{
  "d_model": 128,
  "d_shared_expert": 64,
  "activation": "squared_relu",
  "router_score": "sigmoid",
  "vocab_size": 4096,
  "norm": "rmsnorm",
  "norm_eps": 1e-05,
  "optimizer": "soap_variant",
  "lr": 0.00514,
  "beta2": 0.99,
  "grad_clip": 2.0,
  "train_tokens": 434000000,
  "steps": 9087,
  "dataset": "wikipedia_en"
}
Below are experts of layer 2 (counted from 0) of a mixture-of-experts language model. Rows are named router (the router's row for the expert), up (a neuron's input weights, with its number), down (a neuron's output weights, with its number) and show model dimensions 0-127. Each number is 128 + 24 x the weight over its row's rms, rounded and kept within 0 to 255. Numbers have three digits each.
Before each expert's rows: a language model's description of what the expert responds to. This comes from a sample of Wikipedia text that the model never trained on.

# expert 16
Single lowercase letters or short pieces starting a split word, such as v in voiced, c in cold, d in dishonor, ch in chagi.
router:106115096146105147083118130081155124168150139114139140137120141127136081127087139123087140081111095136131144135144132117106122130119175109127118111132106136128089125082107122113073136114163117141117137178158108144110143100128197121138097134126134128140150151140131134126130088125116142150106116167171119150133148105121059120104139147173138103117162115076144116119106158139100141127176
up1:140163111169113141145095132115108114168101100081151119114092176127105097120173128083151126131154123129069133089143144109101115156152102106125126081160139108116121132126124123146106125070132133117151134157151110141148126154137152129135073104164103105175168099133116143120109145093171123131135140174125125177108167133109115126092139172124133120139135163101147139134152115114122141127117
down1:142145147123111118103172106148141129101135166153123107130152136106139148147131132101135131100129126143165126133104155152082098139145122169125098133158172129102093110143123110154107207127100107103121147116133154076124141143083108139131114124110185117107092145122095079135151120135133079127111112145124093131128131121127172119182133121096114144090141130119163130150176169118122147157152
up2:149093119132081132132080127150160122123134122136128160109096147165124085112126129119106110139119091135115138089134161122125119141157144082137147125085126076146119091127114143107116182134144101096168147150160108138165156110130130109111137160085131137113090165079146127112122077188170152117124136155137114177157122141165106086136130138129136097134147140110120168117130132141131145119142
down2:098114154148121128131121100153116126108137115129134140114150128174147114152136170125093140158117135150122116149139098154159130139107121116115131133116113139110142127107118116155158195088159126100115132124117160139127082174134138124114119115086108080105084184093154098123152122127149155154115090106172104127161087127173160129144124149094153109142106116068136142107168088136137132116090
up3:137139117129140146152128188129151167099091139101101144130101063144107095164109103114123177186136141127144162122104142151145098143113109117125116136120136114103106103111087102118159129085103152111144116169130112123137151122144142152126153092134145111141123128100123140162082120127159142137114134072149130114102154116134125159134166169098097116089111089136154151142150103152142162097152
down3:137132154111131136103104093119116134137138121151114123152099177147135056129119104144104161137116082142168129127182132145138097154111152130149123116150115187141113077124106105144141106168117139129102137140167100127126092151092131113135141140119153133143123114157143145134150117142122130105113091087136120138105129127149162090123136161118164073134163131145123129161137052137129172159115
up4:120144120149109169159137127127161112141134086106134119139131099140111149111056117121103157101128176152161127109133121101122125114173157114141088125162155094128130095115116108065130135133116093157092125158077109127153157144112184113128117127130119101118134142170121118091112121138104130125120110119185117149154146147123091113108170143126109153116161155107166090128153114139138167138144
down4:122113140144156139110147095096136128119141129095100154097142145116135071145090139113128103107165095148087093149188133121098104135133150108118090104116139124154127093132145123108107130112178168136078131103126072086098134109119111123112143114129181162149127126143094102125102113095072150153139130125113153114133167139124108160128130143149099121123176119080141141101122155127132109139140
up5:113130150077102123150102114117120100109124127169105121137111120121107116110127128120137128126100150137104110120105134137117152140092139184084159066157112169145106163073133171191142103113126143122118146105163126130115154118162137129155099150099161091106118154133148132140120162124123086152164117137082120134119155114124169098177089124123174114107172109144132127157127133137113140122134
down5:139139121133157160122158141109117111135107131142141134123091157179100102166121084140123129115109103132150149082154139129146158170132115058164125122140138142108099112140157094115117138162097168071133124138141114066111099068133123124142147129135094131145087150126119126109111152122121132113127151108163148135174151132162145143091104128120118195104157128102116117113127108107147106120115
up6:095146118161111137109135087133129128117115176152106093087154131161095097151120103087177171128085156149119134126101133138075154131103120131111142147123132147130164129150113117133133138151136128092125115131168093111133095115107141107115121142158103138130151163089153115130096163115161134130193145192085139132101105084096114138129109130142148127155126170152150092113096130138131130135126
down6:130143132063148148157149134135109145122109122105157112113137102112117133118144168134115120119175103087132150114108145117151116130147131169125121099154112093145113149121126150123127120143079156128138113165100127163126197159095149171156123137117130121099121115143166136150169057095161125078147156146144146131132120124137112101131150132109124142123117097153093113086159134103128096160176
up7:176132136153151143130131158163150149138161107134112123069107134137119152100138168174132111132103176125132092104151175130143135118141134123135142125102095122125096052128133124156082126115113089122153157164115145108140146124142103142135097150110153140120136134139136074126113088115128100138135136174168148103191125112142132160094124114117111109096095110151103125129121138140103127112081
down7:117146128124128110112132117135147083122144146144123117043101135151113169133111155176085087149167118125097092126094185116161106132155145162118101173119107136142112120100137113109071106138108133160134129153132091141121152133073125149147092144102127121146127165142139079114116093124126096114147109137172117157138126127115120094143156116107141121125130145147114135157120116167124133146089
up8:135114143145107169103146144128137078133122098121110139106141168080084122128120126163088126081106096116113166091097090097110099128107154131154123163119166170158109114147113136135143137123156121165130143124148081152161156117153133141137138151124107111147126108145158128111151128140142132169109095098116123161116117165156119085130145136188138137113150145066134133137101127131078122155112
down8:103111120122089125118164100129143137146137149074137172106140147155165136141106166115110155145141137082072132145122136117091123150122158125145143162126147134167122088095136142112131096140140160117132069094108110152156124115157099144126149146163040130126154160124137127134142124141168129161122115129126131118157118129146070115154113156147121162123095124138141140142118138151113133129070
up9:095122126135142156151070117087136149160127115118102140181139152135125127110106170141169164102104140134101135134129117099112106119167130128126135134135139131113150112144130139125085150126153136173122171154145115155145118083144136096104091128139118131130130120177111129103120149131155089134148138116140171151123153124076115115114115125135102126068175136111171124073092073092116147129159
down9:128130112170147161113151135152111134133181120124075121136123114125090161109104112147111166086119142124133132122106107103117106147150154104142109163144111119110126110104171121127134064108137118151100147138108103114112168149107122139086090123121165137098149141120152107107083133131087136139116086112122129178104122125128122136121118143113095166120126146120152155142119196162116092138197
up10:117145103130135117105142118145114082117072098101141156128151118166156100165130139121130125135111154142164162099174102128116165158094112125127156112118141139108086145142117163098164117114118149119108115153119114134107149153174111116123149120197146123165081127132108137146133165087153115118115141139129122122109129120133096091090127167128129132148139096130109054167122104168109134110157
down10:141156146086145122106111147118123145098175171122111133110108135109110142124169139146132135150110128163132169086114126141155092107154164092082122122112137131163146109146131121119137134146112131106080103121150147133172108156126162180156118097075119103106137116137085166142080115113128151118141148117147142130118091114136138161139120072120148125141116153162117139120126126193109092165107
up11:161158151124160160110108133162117170132115142125136106079133143101115120132144108143116117141163113151107148088107124126115071110131126082090178076131129141125130136141130123133126159147092133121185153112140134141144136162113082119164135177122126123167196147106077123162082115127156093143123146106138121108125141142143121114096103149150103139109115100107076112138120129130142150138116
down11:061130130127163145155114155079157116158111145136122112195138143132139121135108135122083146116101120111136113168130142121121114147116111100122143107119128129130117137110131090147143172096171116092065156161144167121129106148152165127152115135093101120113152153145123108129138101131132139156134131113156110093108132102147159085114074155125133149141115143178099103129093145135121137187128
up12:084132142126102127132147153137118118104124103168133132161124164156101117135111089152144122082127165088115137176120093098101118141115115112109162141156105117145152136123177122143098155143129094143105146089152156111138083092148112116140122115108142108179168157108138117106123138121144151109120111148140104133153164115118144074106092123127151134134157148081145099115123103178179167124123
down12:102129132130184104156094114098151109091116140119082115144146147124152130110123134103136097118146137139149184121139070157159151126130118122165140067151122132187172150131132138103108147101182120115113142137122113118138136159145134122097151152129155158124150116150152132126154085157144137095086095125169158111116106105139106117099099105127149184132146106117132133101142132113158136109159
up13:151128141164082147107170107129172140176129146119165151172154118099100151095119120113109162093098138091117153081140153121144171139135135127107100123151114128105122123150115155146094120126118131112160142125139148109178141117122124077102129124149134142135123093061150105136183146094099100115097142152110124136126152146152134166136150090115138139116132118105113101092091139098154135115153
down13:181079115101099108172134174131117128101128136129129123134087102202112162110129127156143147119146106118109097182143112109159050118129151103155138153125077134122151137124152134075137122138152145140146146138108115129160128091113089154124130150130129109136138122136124146148115113126146125095092173134168109125129117150128157116123109116124134159159109146138110080087136142118121161107147
up14:140142093137141139123104147127129133135101117085136166132085156122130096153080126180108156112141108089134143093107087145121092117075130142124139148169131114153139161114141106146089123159107165116151133104121099149156148124133163152148158121081119092144129143124135180060138159107126116171135141080137153152112113116119095159104131133113096134141146157120165127151127129132118117152092
down14:103118094113105086124146104111150103110141124090129128141143146123147158123102159153110122095087143118145130138140157068150087117164131113159141151138129156122140092121120140158153119140110108147157152153148119122203141119131149108119136165151128148143145048122142157157117120102120166101106144124102131145119075109097104135138120157119171137183114107164156116115144120128154122160125
up15:095150160165097114130120113131121153122120105132152142144133156110113177139162128089117141124100107156093109097099112157109117130118129157129140101164133126116131136116148125128170130141123140124152142186145086116123130125135126093107081119169107133161128091105119113106067169105140114187097119154089095121115170110117090120100133144110129145129126107152135159195138112156119140130172
down15:143122104146095110122156114113118106098119146113154125123092122101128108109099126083137125131146101132091111119153153154140151164143122104116100107139155095139104082103116125139175126131096135149148128155165112154072146158162121138123142115108146166117089113131135131171163096149098084102132154130149122077079150149120148140074143077105097134138122137105133190125115124128096108143134
up16:101115113148113167093102157138084112156132127170163112140114131106146097140147107148139134141155152101119101132079111127136126143150132139145128127133141124151116127096118143109167104123176128161139055151078112162136055112147123118127141160146091124143133119122143104139110133148130140139109123171129088117152130127139123129135175149071139107183160132109135139129122076132117155105087
down16:117106134139098072107137126076157130123084115153142060109142146124105098111077092114122107113120155119128119119147085130135103166129148138091169145096129148158127134098131124122138138076134142122124102147107140141056119135111104177099113127119118137185169102111115124152139106116104161147148134144134116138124097123126139140173146137110153101139120133110157162147133143158111115172111
up17:105106085146152154111081133163082188156143164101156149111103148145162106143167153114097143117132118125104108154129154160081108156130126127118135100110116142172133126134127081119084134122159156132089135133102141135131084128111095099086128178111123148137148141112110107142162103163109123164120154154112146132163097097108147159109138133116151124141122114118084165109157133113122113132123
down17:139106169148170113070141150123099138150129079133096117109084161088144138151134133156129140140135138135137104096111136166166172105135119178124095139129112142126155107129166145121120122133118140131128147121127129142127093116063103114154140106158089098144152136116142111148125163154137127108153103102120098108141191121141093135170105105105085090139105148095094123130083118113119147130129

# expert 9
Standalone capitals and short function words, such as the pronoun I, Roman numerals II, V, X, letters U, N, and no, so, we, me.
router:089137107169104170129127148110153152157143162142139097148138148136098126083052145132105128088115115114112118164134135092109124123114146107139123115122175146122091130135070143143086110083141103143125134137160100142174147135136160136129141124134163168113131145177107134097148112107131078145125117117182128137125148110110103129146107137146126102135127135109111133102133177134100148093168
up0:135157138116097137136123155100166176109115128105107134112080138128124097081116128116128083172114123108097120097144123162134162149142110125115119150108121121160095157083115107093171116129099122100105130174123135144125163126145122112113159109161131151115086138095100131139125129142190093132083146140148089175136140147136117137096126138156149111124149167142135173135165149143145118076125
down0:156128129150150078136107130110144139114152124155118122106100145137114138142148160132120118138139043118106118128142076137090152180134114120125157102122136116128131073123142136145160110109105140138130110150126105120114146173089139151131099124138195141122111113187164123131172116129115126115131151162179137143087153135157181135114134161103134096121161115149126150134136138131135120122183
up1:104145125119118095114144122129108114141122151109140124122117113121076140133116101105107146135129099154149137148181078121131151161141113083149122110138160161110111116164122149087095144117103094176146113134088148126126154125134133121139135122181163096135160131169143130103123183108131120092140151115136112159155155090147132144134158078138109082113140106100157090117106181114103167126155
down1:068142149114104091118122147142166108107148106130085134107135158101109108099113158139130121150143141158087111175108116142116142140140111112139162127110150177122111127112132134083110140108090167116134122133137105060181116107111117151117125096114156137104117087131108105131098115121104151118116111134112136105115158168091134124134077090162127113133129114119081122136088131168099113112174
up2:118093150129136135109115123166134107144148146120102125111151137135110128109158143132082190123113110134129123163094146124113099133118148125129099122150149143090145128145124132098105126176146158106181147136097099170115101133083121128112114171141128131158145139118152155114121101114128070174103116136130154113123071162153113145166105155148112073136067124134116098104144119151110159167131
down2:118131097119122124118101120121159083082161164149099095129115094110178142127118099123126139149142113107133100138118154142128150142151123112102106093123126143117101164137092112128104138077183154120121137184164110158140136171115160112141148102112110130184169141118144142171118119143131059095146161106163128150088105101129123103121130144123138110139103103140117107125146134133159124091104
up3:144146097131092130134164120163178169112168129107144124161129118167097116104121153140066182107130140102097145134134128128168116142127141128161116137106154118185090098146087152106100115134135131102148113155100144130124108136129145143115121156103105146144095125129110118113072123109083134134161122147136139122154121116140137133121104119155111109131126140119098164121077139155089182085158
down3:091134137125157130156135163178134085130141134071138119138122158158109184131167133146139120150138144095110135152135098143139128111139156078124156117071123137087137114119132140139113145106143158107128100067092108110124092129147135120102097084182094132109132118108129115104131180123146113133103131119128103126141150145123112141118157100124092096083128147144121119153137093105165109083127
up4:112165114141136104140100157114107140137150155141130142133129145134091133110104127156088132175147145144101134151151153116139124083130184114208123105075122112117144111138160110091094135149135148124136155125076118155109159170159144120122145112127127179116105101161093106111116108136138101123163114116139115093117144126117171120157104106151134068149119095124088105109149143124146119115136
down4:124128130119075133111120118112118155106139140109126136109113103147135115149061147138127172097128133152122129148150124138101152110117159177166116159116101140155151118142062134132145112127143080101125150125139096097166142121131141133115113085119111117151118172156138111105130133163082135129118105123090133121132156145137134115109107125126158116159141162162192138209127156134117161106097
up5:155126126139110158121118137142085181152131161135132081124149130089115151069107105146111172152135146127102143154135119104128143100123126099111087110115215075143106092137111134125113141136148120124129157148140111113120144162114115088146118114148149163116126125161090122107099157152135109132126153107174084109149152100123134140138138115108133111136158157115157143082129131102135156085152
down5:134126096126126131165134124114100186122102154112106154138111133167165150149126099117149124119157164140145097124187159123128124141133186175149102109122090176114135123151144085105145125134160166133117137181117136107103166102093154101141143124107124129146105103140090106163153148133078111132087086102115110119126109133122169126111106100126085149118128144146136157141120115131140145159105
up6:120121123117089101167142131096123099123154119136127162109121107101118167141137140143143123075110190114108133143084134146121106135118150166121093100104121179134133116143131112152118109162139099135069106129140137149184134110096142046161127144134148116130128099099144137095171129145130142137167134120141123143091121099123109151115135117138130116135124126126168125176113139187090118152145
down6:153132112137181100121126140114128094139123122088148108085122097105141156084119172165126096101152121086103102162118122141102113123171134157135124144154122112143126111135177120107131136120126124170101144105112136142143131096147128073188152121141101101116151090103116118148133149098144159145138128125153090121098107092080160097143174117124110148103102115122148128100125131183138099124114
up7:141117116168084097121115132112144146098158115085140064143100172102110130082131100146093119102138154100105098105139147155155114148116154149136112157104150148095134124113171133124136148104132144098145110153145137125125144130112163145089118092142091177154119102141101120077126178130170124125137102160142148127155108123135138170151107119131096096171128121132087157127141146152115125142157
down7:141204106129108095136098147097118150167173131105115115142107132116144143151082152158132154152099122135128089131101158128151136160123164144149165141110087157119122186110150140117118105143104151168183096069100135125095087128120129136133156103132134129181112122133126128141115165140118169130147109103127157144108129120153162112141125138150078122128102113129127104131116119125090116151111
up8:149120124161143104136149112118126127145140132116075170096165121149099176119139144087135148107160100135127150139192139142112129117095120178141147132129139141124110155092106138130152135139162113149149133143193141179140153121105119113098158109117107107109129113088133056137130109110125134142122076117144121135144088134105144088110131128085115137151134108080107122141129178114101132111153
down8:151161130114147106137088122129142122109091134118161113114111095118147141134188068117139139140145115101136113126123116118127112087138173153145134120144089093146167155122119111137123123151110126110123145098097139128142125102135124095113115104097091124164090129095187128115154116084125139156123173169130124149159078100150142131106134084140159158130103123127140089149130089140098126191118
up9:146132149093124162143078127115178151148129120137122118120105170127082150120123149162123137061142103082145137110117134137096086185123128135082127166148159147151125115121132135146150104134084121144087138165101131136134131150138105128147116148117092164122118130116117140132144152131145142177095151127206137160138131104127111132108097109146122121128110138132102133084105137126106130065120
down9:124126119068159142117116091109142133112095157127076108142122112127105140142119105096116110118122151147122065095113134184135095156131126126091142125130157143127146109168129093102146166146077120114124103139109086111127151133121117115127155093141097150157077163127136124149106154129147085127107072118149126170131147119117102073161106123127108124153143149102143119089136117147147150097120
up10:145092140135101136147127159156115173154110160134133112090160174168130099127088126133102086133111127165136114113111151165118104180085156109118110098139145134156130122140124152105133091135150077073138115162120122154158139076115119095132158145141120087136109145124088144115112123127123113101132122120121081100114102133105145134131149147173123155166102124129163125146130156098121179151127
down10:143088145138065104122117121097144141128142129133183147102151115107081090119121123115122094087154125177149129103090111145161122149100142129147112103096088105150128151146112097131079161116141128113104104149149139149112158124107125114139124148134128108155150100129112125176183070128160112129130103156157097095135127094127132128121138097134097151131149117168108143115077157128159125116134
up11:080120145122094141108138127107157104126119148148164112144134102117130133115100154110148168137098151150177103142105155133119136107183137079162118082096087165135122169158121109136126109168114130165135145096104117133144139136129164123171142123130131130068107093141124172116142075110090113139138137151102113110129094153126150112144066107118124118140132105122150104136139171125136158142149
down11:097085137162131130145153107141122147109164106136152134124077129121084133099105191158160142146119116134128065165135143112120125134137153120152139125122164113110177114140133156123135119134096147147094131105129089148135147121191093149149148145148153116135106121095089146109137126117149102101112107146141147110163148138128115120116115124155103093124130129139198118115176151089134080114099
up12:120092109162097146143144145112170161142128174144183101133131085177102112092095119141106148104129165107136145145108118136144144132132143106081121122126094129138092069146124162157134094093105128111144112092138145154146084148148168115110136134106169162159120142147128133108108160114118105082097120141139140081142164112125118148127113102133133133156138139135107114139091169142117166103134
down12:154145104097123130142132133143166069125119144098134120142130092100159137128130115144116144141098121111120149165118102130097131072104183131079122110131100113115188156132146112143154131142107139118089134123137115103164080127160113169135090126101138136128108108089123134163099176117147121120100129095171096151120087121108080128116154153092142140150131120118116127158132082107092131112118
up13:092135132165124095089103139114092133140120135133147113157102121159105108097124102088150140086075146134114154142107148122151150143117141136162109133151099119151145110170153114114130139155113097097114139096122109181115098101100170160101138135118139122112102121121138157135127115163116133169074132109083133162132132124122105113145177108114143077134135126150129144126131149170179163183133
down13:123136127130131104148158089113135136146134147140083153146152137113136141131140107155127126154103121107105122113126086152179098138100123128122121105162121118129143133101078118129112078082121118129117110141115119155119141105172115130106161113065180135156133109124168112126116201086139094114109123091116137165107180094096145135128153105150136066147117136102103098112148097126115131128130
up14:089150146159140123115122126118134163131131165127116099138147150180097105107130159151148118125107129147092120162145154132114091151123126096122120103088099141128091116174094104136080162112151079120113118100168147149123165103117117135120139164145155151139146132148146128119157089141113075146134147139139163119152127125090075129121155122123095141153084109135106122116138171086110155105174
down14:149137152161146108123158094136127150156127162151125107120125111116091154131110134111119135098086127134149083104106115108131101130122115162093095107098106171137096127095145110125078176118133106139129128137130162194118121104127122145116190149128144128107117114124155155122083086140128135071127097123100112118138177106142117144166146110115119113092080171123157139116117129178115143121137
up15:133114127099117203097170093135128149135093135112130125084126127090107122124094129143147167120132115125079169112147133082113142120130138117126159129086186151159142134123084159159107099120151134145108117102178119151094119111106129122117163120165126117161115147129069127115125120118126144164130127105159117105193137089124151153134131143122160145129153112104135116097131093143117157124137
down15:116096092093160095160124148099117123114133127122115109132146151113140126143152135164128125147086139147138127147120120133146099146178159090087156108105146146118106156065160122136146113137154136152116174120153126128135130137145128162135141091146158154166118110124139146180133112093136112152148090142146133161102115140163095152092130089124102100106154133107088115071092115160120108142176
up16:164131113099109104125094135161130098145136112140075150121107135155131116137128136164108136123114150117121161133125169137109093140159133150108091110148124157119125140096130127137076119123119134154150151094130173144167147098121210106145147134156144142145111097098126105149084126163170102136105126091172106171133136093124096144133085136088131093130164127101131145112134113146080143130128
down16:097153096116094087101138151133145094106191138095165069147099140137120128129139134142129138118147098154114150151157187119155102116134129109132119152116107120136117104104109130099152129117174145138111124144105145096102143146118177131135103131147125162110132146155113139102102111109072145142112199137106163129134130103131161137138179123126152069132174092129132113117117109128106119144125

# expert 2
Single-letter or short opening pieces of words, mostly s, S, t, sp, st, sub, as in sank, senior, sales, Team.
router:146124131137104140123099137111148116158121131115144163145145129105110088091096171139100157072068089105136123149101120149117113158121156104139140080123143111107125083128123100124079156111136115084125143149126131121140121141154180077134125130127112131145140120129153114168131103143121100155097141191149140165096152132136110135107120107183146084121102094110121138149114165131103113144142
up1:152127134166097100169107138160136124175122092129112166098115129087096115143116167115146129154100100124139116102150109083137144134140132136127100129136142145085130129150164150168119169103131129081157141130134146092132189091124118127107135152150088170133133138104130149118153065124167113111152127138141123163101143153138128128175096121110078085143129131134126127131081122137128092123112
down1:138120147136080121121166123104132139134137093081114141163095086075081129116139123139151114145126123091072165142156125148137148130154137114124135135123122108131101134078148115122114114091115109073159131116147155136102098135138137133072120145120143158123088103133113138126166121135093090132176182071126150080134138166112114152126127147135113134170103135145090120147116125112119136122109
up2:179143111138105118127121140145142148135128129155138129120134092164093154138164153113130140126098132098131104142129158117105127134078115139149121143121153104158152121131091103114158144125111136069125144136155143107150121139142169081093148087147140120138075139170122148132185097144077086145118168152138203130116133106109132113107126116111123114133141115104126091153076152153131107102119
down2:124141116157148088124134128119125185148158142141153130088140073092157134115171117107097139111162133141108097115112156127153119140140151137145150129145105119112125125129115125134172092092152113094093144142122138106145142132132162156115129137162120172110093153134174089076143085070159131138116142121082115144126150110127157129150116120134102164145120077123093099108117111160087103119126
up3:130090141139163127150110146172147113151183130169103080096137142143109119116088126151102143084117092081124170126146070115152152118154155151153104118132137112135142115111132111110077161084128135121128107116130139125135148126147114156142116157139101121137123089126155144154177099163082130154098155139142152179124097121142153155141140138116124130096121081133102103143118141119102104111145
down3:113137120112067130099142110098157124129122102112170124094129101101151123148128153128139097093125127131122126087103127149162107119087147147103138096129098158188171106136145118162107130095141119123108098131109124166123120127138128128159134176094095137135119132092118106159104155177159109129131107134116168156129156151129110129170133080130168193136113086124145110119118146171102126130136
up4:140150122169137115128120126106146109114160162124098131141144114108190108129108158097141175126117176147167101155128149127096117122130112129092125095122114133102114083113121158143068118116122101118081106123141134136146111124154133131129127158131103128135200130117149091121078145105138086130162137133140163082126105111120090130134133145135126124168099138106158145126133096197134147156144
down4:126102143148128111134099094081141118065148124180112141136133130133124094160124110103094143119138155118160146109132114117139121143136167119136173140166128137159138107153093167107113153128100155130122150126157134092143186075159117125152154102117146174141130108104134189107152118128123169098122111156142112133129158080146157134098115107161099106175152143135119142131135152116128137091139
up5:134144122140134176137113158137150105126128099135145114162167150115089081132114143120127123091136139141056117144085119092108132120118128114133145102113131150113121064171145120091095132182155115130134100177114155113136107112163108154123101112086128130131179077152140146138107152152139150096123135136140154148104114124141176157116120125148131144111126087104143117174126121092146149151121
down5:108079130149135114151105134115143091088137095084114145112129105136105118090192149141096122163130091135127146136118127170144101149131115073144100126103136153146131146104180156117124160122157130113129134126120115115126118113136122145101155155160098117130130142102093113128108116191129182149125113135142182151116134133124089136124144108092099137110079109089133149092122094114164140151100
up6:135133153106091134122147119183175127101146133125153111091135165131124160114117087132120096087130113127136160140115130145129168135135141169129151101112123083137134086113126118100152142137159148113153130083083132125118111181130163109112153133130101102144109098124099120112123112151171129087154131155122153135143135137157128159081162123136163150071094085104096119135164091127136159119142
down6:122126111114144121070137104102154131145144136107098102096103133146135107129107128118149068116204173151100085119144124103149151130118117193091102120142104156139162105157114148165167081175093131111147111099120165102114167121120121127122108150167113132132136146136095119113152149134146141087126124119140144085117123139148160139139136137085107142122139143110129142168150134107150128112117
up7:196148135117116106104101128105124141142141152163108125103127096125139089118116178147144180119102089089146112126161115100095107121169063173117133101144120115122153092128090117109088143134169141128131184149100114120136116139141145092137138144102124119147116097145176115162150134108143123139102134152170155130115143165117108168141134113150107085112135126136080127125121142141117130128147
down7:122121108133084149128158088142132112091150113130149146168122168120139114137127098125099066152156157149155094125134117126110144095113159113099142116153139143069097145093141148218129104158118124103114107101172149142163141119124130123180092127108145105117113143114114108091113124133108141119145096142121101145111106084118115167110128156129103166097107172135119131143120125133136126118145
up8:109132110076115156126131107109096113133074112130132179114138174079114160160143098134157123156103104100171142122154094097117119118124158153100123142115155115123141079116128140129120107156131129111134141116122112130098138142135114147137143122176134123104134131165111136159166133139119144102130104106107162124151132108156161112124124144129144104103172051137166125171106140087115191138129
down8:110116106126161174125126137090147129136145121152073126124138145167141132154159171131152159107141106090141143099117117098129104114125128127124099137155152117162113117076099128087165140087141194140188104172154107125129100143150146160147124138119143101110144134174175137153133145145142128126104135118149171127126145113084134120127157135111137078093162120098144110110093149133112109122121
up9:118126173111136101119111155121101183119121142097138183141154119155090135140128159136149154118100100095172115141089176107123093122126157203126156158119098120133146126133156107120139136108152121103123124118107122154124109137095144147109103115079132122127124151139163128097115120117144124162122137074090151151136124117152112089168129116130099125100120104156108093202118128142124148111123
down9:147110137081113128099122129137155111159125102119154128147120115110094101106087110091132127093142129154105140140100176117107141094170141097177129085149164129082116148123127113148101096175135105167172161139114157132163171151132080096148099119129133160115122111132100123136106120089101106181151131148102107132126151165095134116139148139129093150136131143119109104154121096146140157148132
up10:144142127130090103150176137123104145153150115158131177166115126112116156162115111116137143149102122148168128119120117116146132098175113099125106128145112115107112144167134116134098152159141109138100150143078141143127119110141141163105125111126121164132123137106121146114178109059121080185124141145159101091110130153174123108112063134164111110111117097090124134130128120143090129168111
down10:166147144077112118132120125144107144137153132117132158108131105123090129154112151151114145122104136113135131171101130143120097115143161104171103169137123142122130157159109102140148186125139127099142107192155147072181125180140125083108100141134147173124157122161138085118154124128086129134111109167110125131130148142103139124093137101162123095123097112109144106128082139149093152123128
up11:116084157116120158125116157172121177150121118111116114115095136154111143124103147113115120092154109096150135102103118157114119144157106112147154151115084162147169106122134107110113172085149105132126083121147129108122089095170155094155126069084122125179155126148134124122134110146144128139123128153120170151180119142156118144109137114158137140101103117132178131172127114096113096117120
down11:082138129126085114170146114135092170092114149167145145133140118160113155125159151123176127084103105098169106110115106113142195124150111114109126102125124128166097105103166146187119126139107141097139101147138099101134114123124120187123145122130126088129103126104164120137125103135166118112115088097102142149160127151140112135124119102107132141153127145111174172136116138125154139093105
up12:148140089095092142109157111081169129148145132093112135107129142176111111105101129139154132105104135151169094113146153168115085157108123140126142123123120102132150116137109136150091119141111105115126151098166159161146103148114153119156140089147112115141124154148121120175148118113146142143107090147157073152123106156132154124090106095147135124129099110128088080163131173130134165166095
down12:114107080126105111135156091096113110151123125121151134130135156165154117123103136145085152111137069097149140139115121071135109168140146088129078109157150149126105123150154105108131108123167120117071112144146126119116110121118160094139131116106135069129095122122123130154123091093120141116098121113113095137133158102134140143107082092134112133129118091152065113121104151133140120183111
up13:192145121147067097153111143098110137106128166070148102092086121148119133158129143180166137133113139115108114129127142112179108110168126143127120114124152151126112064135084137134074120125153114145165086116110162086110143116134143121145162134144166108155127134108143146166138119094142132136138132107097147108128090099105151123121176099141122117123112133126145127131130148144142137106153
down13:165141131119090095109113099122144109104100102128145132106145140158147108110140136123122151145153122088142127124130147109154151122120165117144147114174124072166114098162189146106117140139160121157097137082165079143133114101121103111153155109081166163117117133100123127091125119099110161096088127147147152123130152129091084137103113107105163106151140104138162139118102124153147084130119
up14:139103146111124125098097139171150107137149130090119170083136143119125189119179139097099116109139123168091129119106173135118110121109149105121104089129137130064123152162128128149097153127159097103141153108149113084153155102134130136109141125129155144135154106118139114097146155192143146086182104165123146127109121130144115131139098120147121123148122099085130131133081156133110138151127
down14:096081100091136087143120121168116102117144158149149123128131105149125150125144143146154128102090107126170097102098126094110109127110158136157156164137104111103153152160150114136166117148132113107161146143083148127170106121126123106145095126143164105145139123105175109114111113108135144154100128148123167167112158145093097131084150099137160124154133155115145149132199158117093106144139
up15:121158122140109166164129154154091168140099160118098153126084115138129109129110096124119147095102127072113079087157139128147147104144134141137088138143131110131142123084145129158091185122122101099164142133110128122159099157179110071128135111120115113127153168108156107140122098101116176155103094095133133152142154092134151146160139116155135130108136108118136150152170129139121132118119
down15:123084135132140168140156113176140117181079089104096110108130092095100116140096138145132085141143158131092117104129086114120142117122129129164118139117111145065113123133151171164125105134111113138133123096098176170131152137143103138131128081115133128137139111135138119165093113145125118108149175120136119126116157118113162126164103121092144159140115171133155108132111083081157132132104
up16:098150129118134141132100126100150067158137112103125104105127148118114108119100144141150167127113111117108109142119133118062115142091172119133144158113120103151176109112140138150129086077151095120142150125134111101160159145156076138127141124173087097109136121127115143110166125089163138144081141147130162170104163133144142092127121171170130090135144120141153148108166117114148131143136
down16:111091108116122091144107126195139110144133093128100135128146120070138106155165141176129115165132109094097105100120138122079114165104135125072131151096105131131107144099139148115163129147153122100132141162110106143154131122119118187115126174203118102127123098115108118152110158134149158091119129137127114156102151142169171146133118134134120111135135092130144132112144104153107131148126
up17:156169107122114108098108127123123132116126081131182117141137111084093124105098151134114124081085155136117089092121079127109100116126140143118162135127182114152151112107115132124128174118112135113131147160136125134141129097112154135119167141180107150175126129117147108150137124144144135133079185103139155133136132121128117136104140152159148069152136131105170141154091172143102124117092
down17:102136103158136098123142121119125106146153135142148106118109129164130142143091164166075178130134090144125126144184131169147122123107140153105118163117133130140131122090108130124136132151133158142160122141096120109112090139118093136103179129168130104136081167118081110167129128131182148154125152175133155140148115101159086137109131099095116125099140085125134129091089092146117140148142